Below are experts of layer 3 (counted from 0) of a mixture-of-experts language model. Rows are named router (the router's row for the expert), gate (a neuron's input weights, with its number), up (a neuron's input weights, with its number) and show model dimensions 0-191. Each number is 128 + 24 x the weight over its row's rms, rounded and kept within 0 to 255.
Before each expert's rows: a language model's description of what the expert responds to. This comes from a sample of Wikipedia text that the model never trained on.

# expert 24
What it handles: Second word pieces. Word pieces right after an opening consonant or syllable, like ath in T-ath-am, P-ath-ology, and starts t, d, ro, sub in names and species lists.
router [ 79 131  99 129 128 102 177 132 133 157 107 151 162  99 103 161 136 101  87 177 120 127 145 104 147 130 105 166 141 173  76  93 130 144 126 128 169 158 140 123 109 141 153 149 160 132 140 113 110 118 105 119 121 129  90 113 120 123 111 164 127 155 129 132 136 143 136 144  93 152 158 137 131  84 111 143 119 111 133  83 124 190  98 101  92 139 108 143  67 141 141 133  90 115 156  86 147 159 146 154 136 100 116 159 129 123 143 100 108  83 127 144 165 107 128 142 163 170 122 124 145  79 104 102 103 122 126 139 133 155 144 131 148 152 110 105 138 136 169 158 171 120  94 111 129  91 151  94 130 123 151 141 134 133 130 106 152  73  99 129 137 121 150 119 133  97 128 134 141 177 118 141 139 161 117 106 147 152 147 135 132 111 151  99 101 149 152 142 108  95 147 105]
gate0 [130 159 146 100 136 159 149 154 144 161 164 136 107 136 153 180 126 136 148 125  74 123 110  96 156 126 141 141 153 138 120  96 115  98 191 120 130 151 116 125 122 163 153 153 148 109 117 130 132 155 123 180 118 188  80 121 126 142  72 147 101  92 132 123 149 145 128 150 131 143 104 127 116 132 120 127  68 124 164 114 114 132 108 153 106 150 163 105 123 156 134 103  96 107 139 140 173 126 127 114 154 134  85 153  85 170 139  75 139 137 140 143 160 121 126 118 124 152 149 125 165  91 133 143 101 137 138 141 141 150 108 145  96  81 135 156 130 144 166 158 141  86 124 106  80  96 148  83 106 111  94 108 121 122 118 120 120 120 151 148 146 159 132 151 136 116  98 155 127 131 114 126 177 121 111 142 152 140 124 144 130 122 119 155 115 183 125 114 101 121 164 104]
up0 [140  94 124 125 104 168 129 160 146 142 122 127 124 113  93 123 115 110 144 136 141 134 116 158 113 130 104  92  82 143 110  37 140 150 139 129 140 107 115 139 153 146 130 146 106 104 176 141 136 131 122 118 118 112 185 160 132 103 150 131  71 113 133  88 124 137 155  96 115 109 108 113 143 124 147 138 120 184  92 119 149 137 153 114 130  65 158 117 132 101 144 123 163 148 135  76 137  99 143 132  78  90 173 118  98 105 113 151  96 142 109 168  90 148 131 116 123 124 150 141 106 119 137 168 115 185 115 131  77  79 175 126  85 126 155 133 106 152 161 107 138 127  83 132 110  76 126 130 108 132  95 134 114 128 122 126 122 136 166 139 157 149 139 150 133 124 143 113 127  87 113 135 129 153 131 122 148 108 122 102 153 121 140 110 125  94 150 123 121 129 126 135]

# expert 32
What it handles: Mid-word syllable pieces. Middle syllable pieces of longer words and surnames, often vowel-consonant, such as Dubl-in, Corb-in, transpl-ant, fl-ot-illa.
router [103 145 115 114 116 115 156 141 174 137 104 146 192  91 113 148 118 128 126 130 101 132 164  89 157 163  99 186  99 154 128  71 150 146 146 153 142  93 147 119 132 116 138 144 153 160 132 134  70 118 112 108  95 145  79 135  74 107 112 151 134 153 130 122 115 128 138 121 119 175 139 120 141 123 145 127 157  72 150  86 123 162 104 111  81 119 114 134 116 140 124 144  91 140 154 111 138 172 160 149 150  98 110 145 150 119 124 126 102 119 112 115 154  99 143 132 114 146 150 131 142  84  97 116 110 155 152 133 134 164 114 143 134 142 116 105 115 142 161 141 171 100 102 105 153  91 121 144  96 165 138 130 132 175 127  89 154  93  96 107 135 128 150 106 125  93 163 125 159 137 124 104 141 137  84 127 152 152 158 132 151 104 142 103  99 133 146 129 120 129 105 106]
gate0 [148 137 113 156 120 154 156 138 101  99 164 153 144 120 153 140 140 101 148 128 144 111 154 125 143 129 139 168 117 138 115 144 120 158 135 112 105  98  96 117 166 118 143 124 100 138 168 137  84 174 114 113 105 142 104 143 107 128 134 146 172  81 132 118 126 121 204 158 129 134 119 122 138 169  85 106 146 155 124 102 138 137 107 173 112 139 165 163 134 118 141 137  89 158 122 101 135 126 166 121 139 156 132 117 144 122  91 113 122 134 136 125 121 120  75 132 112  91  99 166 147 103 109 125 108 122 138 107 145 122 115 107 103  98  88 118 139 109 136 142  98 119 104 142 103 150 117 158  79 155 167  76 151 165 117  97 110 150 139 158 132 164 191 136 107 183  90 127 168 104 114 128 154 120 153 134 174  98 161 127 143 135 140 125  82 156 126 141 129 136 135 118]
up0 [165 140 110 143 132 124 127 135 133 164 149 109 130 119 147 150 146 127 149  50 109 152 137 165 123 105 111 106 113 101 148  91 120  73 164 164 156 121 133 129 173 117 152 150 122 106 145 163  98 173 156 180  75 126 129 116 147 132 114 110  96 140 139 134 173 154 141 162 147 132 123 153 152 155 117 123 129  94 191 120 151 146 135 142 143 128 128 128 151 157  99 136 107 123 112 123 116 128 171 150 160 120 177 144 120  95  99 116 138 122 121 150 139  99 132 123 122 103 120 104 138 130  90 128 156 131 141 147 106 113 187 202 101 138 145 118  83 158 132 111  98 104 141 118 111  90 153 108 127 133  76 112 114 112 142 121 150 157 155 159 129 161 104 118 109 115 108  66 132 157 144 118 157 135 111 120 128 166 127 143 131 118 122 113 151 109 140 134 105 112 107 141]

# expert 27
What it handles: S-initial and plural pieces. Plural -s, -es, -ies and capital or lowercase S pieces, such as HM-S, rib-s, s-ociology, an-s-wered, years, episodes.
router [108 136 142 111 126 102 168 119 115 151 105 142 159 103  95 165 159  93  82 148  85 110 179 112 133 136 110 151 101 156  96  96 129 181 138 146 165 117 133 128  99 129 161 134 168 155 145 106 124  98 105 101 107 115 103 127  82 119 103 139 148 144 142  85 116 156 112 106  95 148 139 151 158 112 161 137 143  96 138  80 116 134 107  98 107 150 121 141  81 142 139 139  97  95 158 127 142 147 138 158 132  87 100 147 155 113 142  96  91 104  85 136 147 124 119 121 162 192 127 103 146 108 107 134 129 149 137 140 142 157 147 127 130 169  92  97 111 127 151 117 151 101 106 123 162 108 129 110 105 150 155 143 141 138 164 101 139 104  91 120 120 132 162 119 122 103 130 131 140 142 147 132 129 164 109 126 132 134 156 123 130  82 163 109 154 169 165 130 111 109 108  85]
gate0 [119 136 154 117 124 166 130 169 110 122 104 156 135 142 145 167 148 138 160 131  99 142 152 101 126 140 169 149 151 159 154 122  79 136 138 159 134 133  54 184 125 146  72 136 153 164 155 119 118 117 130 129 107 118 108 119  91 138 125 149 132 113 158 117 138  94 147 147 102 167 137 111 153 145 115 149 100 158 138 121 161 116 141 105 125 110 127 113 114 133 141  82 120 155 109 183 127 132 147 129 136 140 155 132 129 176 126 112 139 149 105 133 124 101  97 135 116 134 132 102 137 131 169 168  77 142 179 150 159 152 126 142 141 121 135 154 183 109 145 100 157  87 149 140 121 105 149 105 118 170 159  82 116 125 122 148 132 126 178 139 169 137 124 136 131 146 111 169 124 124 106 119 150 144 121 109 135  88 125 137 104 114  80 145 121 176 149 142  97 155 155  94]
up0 [148 141 128 118 115 133 158 144 136 117 137 146 133  97 111 171 139 128 145 154 117 163 102 127 119 152 101 117  85 105 129  68 130 104 145 119 163 102 137 117 127 106 127 132 114 147 127 121  95 145 168 161  83 117 127 173 151 134 131 134 130  89 152 121 134 156  98 151 138 138 153 137 132 132 159 115 113 147  88 137 131 132 144 152 104  85 106 131 112 180 127 129 116 129 144 120 144 106 143 140  83  63 176 110 150 173 141 117 152 104  94 152 113 164 119 111 140 159 115 140 144 142 130 114 162 117 139 130  77  92 115 148 116 195 136 116 125 130 109 103  96 122 166 148 140 108 120 128 144 107  86 136 157 140 102 109 145 183 135 206 123 129  87 158 107  97 146 128 134 144 176 103 100 136 110 121 123 140  81 119 172 137 148 158 154 106 140 138 124 125 118 143]

# expert 29
What it handles: Noun stems, geo-coordinate symbols. Concrete nouns like school, album, station, club, and stems after h such as ook, ound; also byte symbols in coordinate strings.
router [109 157 131 111 118 121 158 145 114 150  95 161 171  81 117 149 128 122 120 139  78 132 148 118 119 115 146 128 109 166 106  93 116 162 127 118 133 132 131 133 129 153 156 131 166 151 142 148 115 119 108 137 138 151  82 113 123 120 113 135 151 141 132 118 109 135 116 124  89 141 186 115 126 116 119 120 136 103 142 105 135 169 117 108  85 127 140 131  70 138 149 139  99 125 144 110 127 154 155 158 140  84 103 163 163 134 125 125  97  81 115 127 168 111 165 129 137 144 132 132 125  99  85 124 129 131 137 128 173 153 131 103 140 145  95  81 105 131 190 143 187 105  92 108 155  90 156 112  94 160 187 137 142 166 154  94 153  95 121 134 139 131 172 126 125 100 145 139 190 160 135 140 144 180 112 120 140 149 143 109 118 106 134 102 106 156 144 136 111 119 124 106]
gate0 [109 189 143 151 138 169 195 138 118 131 120 180 149 128 158 152 154 133 126 139 119 100 126 152 130 115 141 140 136 157 161  93  95 123 168 128 149 130  83 104 121 163 148 111 126 186 130 115 150 174 148 158  95 173 104 134 124 119  94 131 120 100 160  99 145  74 129 156 134 124 108 130 144 145 136 116 123 137  75 119 161 109 155 142 135 143 111 145 108 126 156 137 126 136 128 110 154 105 120 144 115 128 144 137 126 157 125 136 153 171 141 108 196 115 102 108 122 126 133 130 185  96 134 137 128 120 116 133 134 168 137 139 144 105 139 136 123  95 128 107 133 116 164 154 126 115 164 102  83 138 130  86 190 135 116 126 194 107 140 128 155 141 123 163 112 133 122 158  94 125 153 102 131 159 129 160 152 123 116 106 121 121 151 154 112 152 113 159 158 100 143 131]
up0 [136 143 131 100 118 110 163 175 121 160 134 107 113 125  89 154 124  99 145 134 112 153 152 149 125 160 132 106  92 131 157 132 117 109 163 126 151 129  88 107 137 153 120 138  94 124 107 113  94 121 104 131 121 134 133 106 145 164 151 137 124 141 116 163 179 139 138 174 128 125 159 150 105 121 109 113 132 115  97  90 144 125 159 135 161  99 159 105 111 138  75  61 123 161 115  90 129 119 165 139 146 117 120 107 134 153 143 105  94 172 113 115 122  92 169 120  81 120  85  80 104 158 154 101 161 140 113 108 110 137 157 122 106 142 103 147  99 135 131 144 122  97 144 114 134  98 129 134 122 131  89 126 100 149 123 144 115 158 134 161 108 145 155 175 114 131 101 101 143  89 119 171 163 147 166  94 146 146 162 154 157 153 113 138 130 138 135 136 100  82  91  94]

# expert 41
What it handles: Conjunctions and digits. Clause-linking words like which, when, although, however, because, and that, plus digits inside years and table numbers.
router [122 131 161 114 125  94 141 137 181 174 117 141 176  98 128 163 131 116  93 153 105 102 171  91 135 142  88 154 107 181 118 119 155 158 136 144 164 142 159 120  87 126 155 132 162 142 142 136 114  89  92 114 123 133 125 113 103 100  97 150 125 142 139  97 100 145 102 105 115 148 133 136 154 102 139 128 148 103 140  84 129 165 115 102 102 126 134 160  73 149 134 167  93 116 147 106 136 149 153 162 134  94 121 161 155 121 143  93  87 104 108 135 138  84 123 110 142 144 135 128 129  86  90 143 110 122 130 158 151 148 141 113 159 142 116 111 101 151 158 113 157  75 102 140 116 111 131 103  99 162 140 161 138 147 149 104 154  96 109 130 134 133 141 103 145  85 137 149 161 167 138 145 159 150 108 145 149 150 134 118 141 115 154 104 118 178 162 106 123 138 112 105]
gate0 [173 162 139 150 140 138 139 150 126 144 155 137 161 161 112 108 127 149 128 135 114 141  88 135 123  87 154 148 123 128 128 119 137 110 139 150 163 121 113 132 129 158 141 130 116 175  92 145 153 138 151 133 123 139 144 146 132  92 129 131 157  93 164  81 153  89 155 168 124 105  91 150 115 135 148 137 122 118 131 145 100 104 133 100 102 128 123 161 104 167 159  90 108 143 113 139 154 135 168 158 168 126 147 124 118 135  70 113 108 157 101 134 167 100 139  83 115 120 141 145 138  96 157 130  71 120 139 117  98 108 108 144 102  67 114 170 122 130 149 122 137 130 166 173  36  88 166 103  94 140 153 143 128 127 147 127 123 105 137 144 142 170 124 169 106 124 120 142 138 132 154 141 178 141 119 118 146 113 139 131 148 139 112 145 156 144 145 140 150 115 107  97]
up0 [128 101 122  93  81 145 118 175 105 122 123 120 142 112 133 111 138 130 179 143 107 115 181 135 108  68 139 137  92 129 128  94 143 105 140  89 147 105 122 110 125 114 133 144 146 157 121 171 122 127 154 104 140 109 136  90 111 138 130 141 119 111 110 122 139 130 125 159 135 102 180 156 118 145 135 144 140 115 147 147 105 184 126 141 149 117 176 130 116 121 107 104 119 179 150  89 108 112 179  99 136 147 146 127 142 124  93 103 106 135 126 134 130 105 105 118 133 131  89  94  93 154 112  81 171 128 146 140  85 126 135 134  81 164 159 121  70 147 140 145 146  95 178 101 145  96 167 151 136  98 168 117 130 113  97 121 147 135 127 139 153 171 114 174 100 125 150 120 143 154 159 114 158 135 140 111 114 118 111 138 180 113 134 147 149 133  99 136 129  94 141 111]

# expert 44
What it handles: Headings, brackets, line breaks. Line breaks after title headings, opening parentheses and quotes, equals signs and heading markers, e.g. = Name = followed by a newline.
router [103 128 124 112 134 101 144 148 142 152 106 150 149  94 120 154 152 121  91 151 108  83 169 103 136 129 123 149 117 183 114 101 132 170 118 132 163 125 144 128 108 127 182 138 143 146 151 102 101 100  81 102 124 131  98 142  97 113 103 134 158 137 134 119  95 151 150 106 102 128 149 142 138 100 122 117 126 100 156 117 141 160 112 100  89 117 111 162 110 133 143 147  68 119 163 103 141 138 127 169 142  85 110 165 165 134 144 105 104 100 118 138 158 129 135 112 162 156 143 119 120 105  81 127 116 164 119 138 169 171 129 124 162 189 100  96 109 140 155 111 177 109  84 150 130  91 136  98 103 159 129 151 131 153 142  86 163 100  88 119 147 160 173 103 126 110 132 137 149 130 127 134 165 140  93 124 134 153 151 127 129 105 149 118 143 127 155 128 148 132 116 113]
gate0 [ 98 130 128 142 163 147 132 139 121 113 143 172 134 113 128 126 156 145 147 107 144 116 144 150 141  85 140 148 140 130 175 137  83 126 165 102 107 138  76 120 183 153 138 139 167 136 140 150 142 135 136 114  95 162 100 120  91  99 141 172  99  75 151 123 129 116 138 104 118 144 136 123 172 164 136 105 115  98 121  99 114 114 113  85 145 137 141 146 131 118 182 129 121 169  93 112 141 104 144 121 112 142  96 161  91 131 137 115 116 126 130 148 186 136 122 100 105 140 131 145 148 105 130 127  99 138 182 137 141 114 123 145 135 104 140 136 127 103 167 139  78  80 146 134 109 106 138 111 111 120  78 124 112 117 124 134 149 114 117 140 179 201 145  96 124 107 108 137 109 133 105 119 182 105 127 116 189 145 153 115 140 169 151 138 154 115 109 162 110 126 126 119]
up0 [132 120 176 132 122 153 116 146 114 120 138 127 144 103 124 139 136 143 160 158 123 139 102 192  97 140 150 133  73 134 104 107 168 114 134 129 170 105 122  86 186 125 131 132 109 127 129 132 123 184 130 139 111 150 164 146 130 116 177 130 121 104 144  92 143 151 145 108 109  88 125 150 158 141 107 171 153 133 123  89 125 166 137 167 174 107 129 119  74 170 133 141 146 168 122 119 147 128 140 154  87  99 153 100 103 106 133 111 134 165 136 135 125 145 137 136 114 144  91 131 114 116 144 154 163 135 164 117 105 125 144 141 114 127 125 116 111 144 135 164  97 106 112 109  97  72 116 122 106 109 137 109 144 123 130 118 173 151 103 107 148 176 130 144  75 102 128  68 146 139 158  97 127 140 111 112 127 121 152 150 128 140 132 112 144 121 167 143  76 168 133 144]

# expert 56
What it handles: Openers before content. Opening parentheses and quote marks before titles or units, section markers, and placement prepositions like under, along, on.
router [ 99 123 139 117 124  97 146 148 165 165  87 145 153 106 111 169 149 114  89 157 110 103 169 124 129 155 136 139 110 165 106 114 147 164 117 149 155 125 152 125  85 138 166 122 146 176 151 123  71  92  71 123 124 121  96 141  94 120 101 139 143 155 128 127 106 122 132 102 121 153 150 157 123  98 122 134 128  89 152 127 138 158 125 118 101 135 113 146 103 144 156 151  72 116 179 111 164 146 136 154 177 107 112 170 138 142 122 103  79 117 109 146 165 117 147 106 140 140 139 132 135 107 111 130  91 154 130 125 153 166 136 117 160 172 106 110 116 133 147 123 153  97 103 144 132  67 144 118 114 159 144 165 131 141 146  81 164  94  97 137 143 159 153 125 130  99 148 127 182 142 132 124 148 157  93 123 138 157 136 152 126 117 159 116 132 138 136 139 137 127 123 102]
gate0 [143 151 172 127 159 158 120 124 112 145 101 120 126 141  96 132 113 155 125 104 109 138 108 111 154 125 171 147 110 135 115 123 102 143 138 165 119 131 107 110 139 126 112 127 177 163 118 141 113 158 143 125 141 139 131 102  99 123 135 168 141 112 138 148 135 150 157 148 136 139 148 120 190 125  98 159 144 114  83 116 145 118 164 102 120 132 130 143 115 148 178 104  99 151 135 158 127 133 106 116 125 139 129 121  93 168 138 133 118 147 126 110 149 163 153 110 121 140 107 151 115 131 141 105 103 136 150 120 133 161  90 139 187 116 138 135 165  97 174 149 132 119 187 116  93 118 130  92 104 108  98 131 132 118  67  95  79  72 126 134 145 180 169  87 103 159 134 163 109 137 117  99 158 164 101 123 142  92 103 118 111 156 140 143  98 157  80 133 109 109  91  98]
up0 [139 151 150  89 122 134 124  95  90 149 137 124 112 113 126 143 109 118 174 150 117 132 111 155 177 149 137 109  61 119 118 127 109 109 116 145 161  96 125 134 129 116 152 114  96 131 201 143  90 141 129 127 144 102 135 117 165 134 172 139 110 102 152 107 168 153 156 129 129 105 116 158 134 126 159 112 156 135 155 150 122 165 167  88 117 138 107 133 106 161  82 104 149 148 132 115 138 136 140 152 110 115 139 110 144 151 160 160 141 128 160 186 121 144 120 121  87 150 137 147 125 133 109 132 117 126 154  94  97 105 145 128 103 141 149 129 132 142 173 115 120  82 132 117 144 117 153 147  81 145 129 132 113 151  81  83 137 132 128 160 144 138 156 140 102 114 115  73 132 160 154 135 183  97 111 140 136 138  99 125 173 136 104 137 140  82 117 130  85  89 161 136]

# expert 13
What it handles: Articles and determiners. The word the (also The, this, its, his) after prepositions like of and in, plus ordinals such as first and largest.
router [ 89 117 119 113 127  84 140 122 157 145 121 180 163  97  92 152 150 120  81 133 104 113 178 103 140 126 123 155 108 164 117 119 154 159 119 127 174 119 159  86  93 140 158 137 167 156 152 105 116 103 110 125 140 133  90 141 114 101 103 157 142 167 121  88 117 156 129 122 117 152 136 130 144 114 154 128 153 114 134  89 123 160 121 105 121 134 105 136 103 127 142 166  89 125 165 116 137 156 147 157 148 105 112 149 160 126 115 101  91  98 116 158 144 110 153 117 144 151 140  83 139  99 103 136 131 132 116 134 154 153 130 119 161 168  87  82 120 137 139 135 149  87  88 124 141  72 130 103 110 172 147 152 130 155 133 100 152  75 103 107 141 125 168 105 130 100 157 129 141 158 126 150 145 162 100 149 124 144 167 142 111  85 148 122 105 137 161 126 137 138 139 105]
gate0 [119 157 115 160 148 162 142 161 111  97 132 145 115 127 160 138 175 177 134 123 116 130 155 130 154 135 103 159  95 115 129 120 135 161 134 115 128 142 111 123 132 174 127  96 166 163 153 124 106 130 177 144 121 152 137 122 129 146 156 183 132 132 161 115 119 106 155 122 135 138  99 165  95 124 140 133 115 155 139 110 117 133 120 105 129 128 150 166 140 138 152 122 123 149 138 139 159 115 144  95 165 151 138 154 134 173  94 114 171 160 159 126 157 129 136 105 137 138 142 134 141 117 160 171  80 139 138  99 134 166 129 121 127 111 177 126 136  70 141  83 134 121 127 125  79 128 161 165 145 139 146  80 146 128 112 106 201 106 176 162 164 106 180 131 107 129 125 145 117 138 169 106 136 154 128 174 155 131 162 136 120 112 124 118 113 152 143 155 149 136 101  98]
up0 [129 108 160 112  86 157 172 202 110 126  99 154  94 123 108 180 112 128 153 127  91 124 124 148 118 115 141  86 115 159 125  78 176  89 169 107 161 104 128 104 158 156 149 131  99 152 106 130 152 151 129 127 128 110 141 143 119 152 173 147 144 115 134 144 152 175 115 133 127  87  89 130 153 114  80 111 121 141 143 154 126 149 114 176 161  77  93 127 115 103  72 135 174 108 120 136 127 110 132 142 128 110 139 108 103 109 163 133  93 142 111 134 117 111 117 113 130 133 125 153 112  94 165 139 132 156 154 110  96  94 146 142 148 118 148 139 139 138 167 118 102 127 104 126 116 106 155 142  99 110 142 102 140 138 132  86 113 135 116 105 116 135 164 133 126 155 109  88 158 121 152 119 151 139 106 134 138 138 128 135  88 153 120 176 145 107 129 158  90 127 165 149]

# expert 22
What it handles: Opening brackets and quotes. Opening parentheses, dashes, quotation marks and brackets, especially inside tables, lists and stats like "7 (45)", "(born", and song titles.
router [113 129 135 122 129  94 152 137 138 185  79 145 165  83 108 171 152 106  91 166  98 105 176 106 124 139 119 138  97 163 126 115 131 141 119 150 181 136 154 118  82 134 158 133 145 150 155 120  87 111  76 107 112 128 108 133 104 128 110 130 136 148 141 112  88 138 143 109 108 152 152 158 138 113 147 124 142 101 157  96 137 148 126  89 105 116 115 146 105 133 148 147  74 125 174 121 152 159 136 157 152  89 119 175 149 137 130 105  81 120 128 141 141 116 132 130 154 146 134 117 150  95 104 131 102 148 121 136 164 170 144 119 175 175  94  83 119 154 164 121 162 101 101 129 135  95 136  99 108 143 153 160 124 163 119  76 148 109  99 122 138 156 153 121 126 117 137 135 161 168 130 136 141 155 113 121 140 160 152 149 115 101 159 112 129 133 136 135 143 129 124 114]
gate0 [151 106 102 124 134 111 138 171 113 143 132 102 120 122 144 188 143 134 140 126 146 118 124 100 131 125 142 145 103 142 126 125 119  76 159 110 178 127 111 123 152 140 133 156 134 158 129 107 171 137 138 166 131 117 140 129 129 100  89 156 115  95 144 110  99 166 163 153 137  85  94 137 116 138 148 104 140 138 103 133 105 150 114 153 131 114 145 131  91 146  94 164 156  82 139 135 104 125 135 113 102 159 117 151 123 103 137  80 139 166 145 118 138 114 125  77 172 132 133 174 122 122 148 110 154 170 145 117 116 124  82 107 130 119 152 193 117 126 158 103 122 140 185 132 134 114 136 127 116 146 142  69 131 128 139 103  98 113 126 122 147 146 170 136 115 109 122 102 110 114 118 130 137 165 103 135  71  72 133 121 114  74 103 125  87  79 102 145 125 129 146  96]
up0 [146 112 130 136 138 141 119 138 153 128 147 131 108 108 146  99 101 106 151 125 135 125 105 142 114 166 134 126 109 123 108 125 139 121 131 104 170 115 107 108 180 134 140 145 141  99 139 178 116 106 144 152 107 101 174 131 144 155 101 179 127 168 113 101 148 193 136 154 141 143 145 136 113 152 143 116 138 128 165 181 157 146 140  87 124 135 134 124 122 120  64 148 145 158 147  75  97 134 137 155 127 141 131 123 136 109 147 129 130 120 119 161 141 127 129  89 117 165  80 121  78 123 128 172 162 139 170  86  97  64 162 141 142 152 167 153 120 146 142 107 142  85 135 150 121 105 138 126 133 131  82 147 150 132 125  94 123 142 115 120 149 143 141 127 131 118 133  58  99 151 109 126 163 132  91 128 110 155 131 122 134 152 112 150 151 103 130 177  85 134  99 136]

# expert 35
What it handles: P-containing word pieces. Pieces with p inside words and names, such as p in Aspidosperma, ep in Giuseppe, and prefixes sp, dep, app, comp.
router [ 99 147 114 103 142  97 145 130 146 149 104 154 159  90  98 156 154 126  87 130 102 117 135  79 109 132 116 173 121 167 107  96 131 146 132 129 162 141 153 130 131 143 150 120 149 147 117 126 136 108 114 101 129 139  82 118 103 148 108 149 143 155 129 107 110 149 137 134  89 133 160 126 142 111 160 112 142  88 133  99 126 148 124 111 108 132 116 154  82 170 138 131 118 112 132 107 139 147 154 151 133  98  84 173 177 129 123 126 105 104  94 148 190  97 151 126 153 142 141 130 141  90 113  98 130 138 144 121 152 168 132 137 169 133 112  84 129 141 176 159 171 106 110  94 153 118 131  99  81 159 140 145 153 166 113 101 135 108 121 140 133 157 166 137 144 120 176 130 147 161 119 134 149 173  94 118 134 163 134 155 159  77 144 116 146 160 153 164 107 113 125 103]
gate0 [136 212 129 139 103 125 183 222 159 128 121 145 138 114 145 125 146 147 127 118  86 123 130 102 119 158 146 152 148 149 143 139 121 114 159 145 113 165 163 124 115 165 109 140 123 162 123 151 119 147 153 119 118 149 105 166 116 159  92 151 154 143 137 151 128  85 143 149 112 140 160 163 144 159 133  74  96 102 110 127  95 116 143 162  76 113 150 122 140 123  88 169  94 110 158 136  92 118 132 127 160 136 111 129 133 143 125 149 136 137 111 133 174 106 118 109 161 139 156 135 151 125 133 113 130 130 126 137 107 135 140 111 121 133 148 147 157  95 165 152 132 134 145 140  84 134 168 172 109  82 143 135 164 148 136 151  90 151 137 119 161 124 129 160 129 117 117 117 154 153 107 162 170 141 117 120 120 141 104 132 115 154 134 123 159 100  86 133 119 101 120 102]
up0 [151 203 177 117  96  90 122 166 129 128 119 117 122 139  85 137 122 144 150  96 138 140 109 159 107 146 131 112 113 131 169 108 161  87 170  77 128 107 151 124 159 112 144 154 113 123 140 116 126 132 177 120 101 126 137 128 131 150 143 132 136 117 126 129 159 151 163  79 130 121 120 120 118 104 134 158 106 137 140 159 163 183 130 123 143  90 120 111 109 144 102 123  98 140 140  97  98 111 120 155 100 118 147 134 136 101 107 139 102 150 119 177 105  98 143  89 122 132 118 125 148 125 131 137 154 157 121 125 102  42 127 158 122 144 162  93  88 178 130 112 107 102 111 130 152 115  89 105 119  88 113 164 159  92 131  93 117 169 108 127 161 178 134 133  80 122 101 110 132 118 142 117 144 139 101 105 138 133 102 113 136 151 133 115 160 129 136 136 112 140 119 109]

# expert 42
What it handles: Month names and name syllables. Month names (January, March, July) and syllables in the middle of place and person names, like aint in Braintree, ill in Lillian, an in Alan.
router [ 78 150 126  78 101 103 138 137 140 148 108 154 175  92 105 169 156 115 119 145  89 122 166 107 107 110 136 146 118 153 101  98 116 179 128 108 158 105 142 131 121 114 137 141 158 171 146 121 109 107  95 141 153 114  92 122 108  95 121 157 141 173 123 105 125 143 115 109 109 150 130 133 154 115 139 149 143 118 138 109 135 172  97 106 113 139 124 123  88 168 116 140 114 129 151 123 143 158 146 178 148 102 129 151 181 132 147 112  86 111  90 127 181 109 133 116 105 169 154 131 116  88  99 124 124 136 113 117 174 183 108  91 127 137 107 127 121 127 180 145 138 103 125 103 112 103 155 113  95 159 146 124 117 147 162 125 145 100 116 131 138 170 174 132 126  85 128 141 150 158 147 130 140 176  93 107 135 158 145 130 139 119 126 119 113 157 178 133 120 126 144 121]
gate0 [124 160 130 107 109 149 115 182 131 122 152 148 150 108 118 152 138 120 149 107 125 140 138 114 163 137 130 128  95 128 118 107 113 155 145  86  98 106  67  93 116 129 140 128 116 154 136 104 143 102 145 140 141 177 103 116 139 139  83 159 135 133 143 146 167 104 134 146 160 118 147 155 106 108 147 141  99 153  95 106 143 123 149 107 166 107 148 119 122 125 110 121 127 125 145 130 126 122 145 120 120 126 146 146 127 136 123 124 157 174 114 116 202 125  96 109 146 156  94 165 164 104 130 117 131 178 128 116 182 144 125  73 130  77 134 148 187 105 165 104  92 153 168 148  87 107 148 148 108 114 124 131 161 118 120 136 108 101 125 127 128 163 182 157 128  99 107 159 122 132 180  99 155 126  76 108 104 127 118 123 153 111 131 104 104 141 127 174 124 102 136 124]
up0 [137 127 145 157 175 184 136 142 123 179 134 107  90 127 109 103 104  83 140 147 117 112  90 135 104 131 132 112  86 152 109  94 142 127 111 121 159  90 113  74 140 127 117 149  88 126 145 147  98 174 120 160 117 108 118 153 124 147  99  96  83 122 114 131 195 158 147 106 141 137 141 168 125 117  71 131  86 130 146 111 170 133 131 119 152  95 177  97 128 178 124  98 122 133 114 146 140 137 129 156 135 129 141 115 138 113  86 132 115 111 143 101 138 117 151 107 104 133 112 136  87 119 134 161 145 110 163 117 165 132 174 134 153 134 118  91  77 134 104 115 132 103 152  87 160 120 138 116 119 122 130 103 101 126 146 118 148 128 157 117 109 173 167 143 140 121 125 118 138 124 141 139 124 136 130 150 118 151 161 136 168 116 139 176 155 122 118 137 168 119 173 137]

# expert 39
What it handles: Table pipes and symbols. Pipe separators opening table rows, list dashes, leading digits in tables and dates, LaTeX braces, plus signs, and non-Latin scripts after parentheses.
router [103 134 126 103 128  98 156 138 162 135 112 137 150  90 122 179 143 103  76 147 102 120 145 107 155 113 112 144 132 161 102 107 144 147 109 116 141 135 151  96  81 115 174 155 173 162 147 121 109  81  78 106 113 119 119 105 113 119 101 154 165 164 125 104  93 137 115 129 111 146 151 146 150 140 124 126 141 104 149 111 161 139 121 105 110 121 119 124 103 133 132 165 101 122 164 116 151 161 145 157 187 102 114 157 167 124 135 107  68  97 102 127 142 103 158 128 159 160 122 116 137  83 114 139  95 147 135 137 151 171 151 124 170 173 104  96 123 130 149 110 142  87  89 138 138  81 129 110 103 143 129 132 138 158 138  87 154  80  89 130 160 152 148 105 157 118 157 144 138 151 119 142 145 165 106 108 144 135 136 134 115 110 135 114 128 137 159 141 130 145 121 110]
gate0 [148 150 150  94 135 163 110 125 151 136  86 122 156 151 125 160 111 130 145 122 106  96 162 125 126 123 152 173 119 135 153 148 143 123 114 114 124 114 116 127 118 130 124 149 124 174 138 139 183 161 171 134 107  74 119 149 117 123 106 155 136  94 119 136 131  68 157 145 117 103 121 161  95 109 121 134  46 125 140 129 156 111 133 126 105 137 160 153 137 115 152 142 159 125 129 170 129 142 105 132 147 127 129 104 135 136 119  87 159 134 132 154 176 114 114 127 143 152 156 151 155 100 179 158 135 107 101 109 162  86  89 112 124 129 110 120 159 104 185 150  99 121 119 129 115 110 158 132 121  87 119 106 138 142 108 126 112 114 161 129 120 151 106 122  89 124 167 157 136  96 133 164 175 130  73 109 132 137 134 147 179 136  88 119  79 132 154 136 113 145 124 104]
up0 [107 148 137 118  98 132 147 143 119 128  96 160 132 147 113 136 140 125 157 135 105 157 145 132 132 129 135 133  86 127 163 124 109 133 116 129 143 102 119 124  95 100  99 121 133  92 161 109  93 119 113 108 121 131 122 128 177 135 151 158  90 109 122 152 111 133 147 119 133 150 121 119 104 135 104  91 132 156 132 131  93 140 133 134 160 113 189 150  86 182  79  92 196 160 157 138 148 125 128 126 120 134 166 125 138  98 109  88 137 120 126 137 108 123 135 107 109 148 110 100 129 110 121 141  94 126 110  87  99 103 162 136 148 138 107 108 102  86 126 101 147 106 121 102 151 100 183 168  91 117  89 100 127 145 153 106 159 151 122 114 156 163 175 130 118 158 135  91 116 132 120 115 147 137 139 134 122 173 107 164 149 149 124 152 125 114 105 110  28 117 119 121]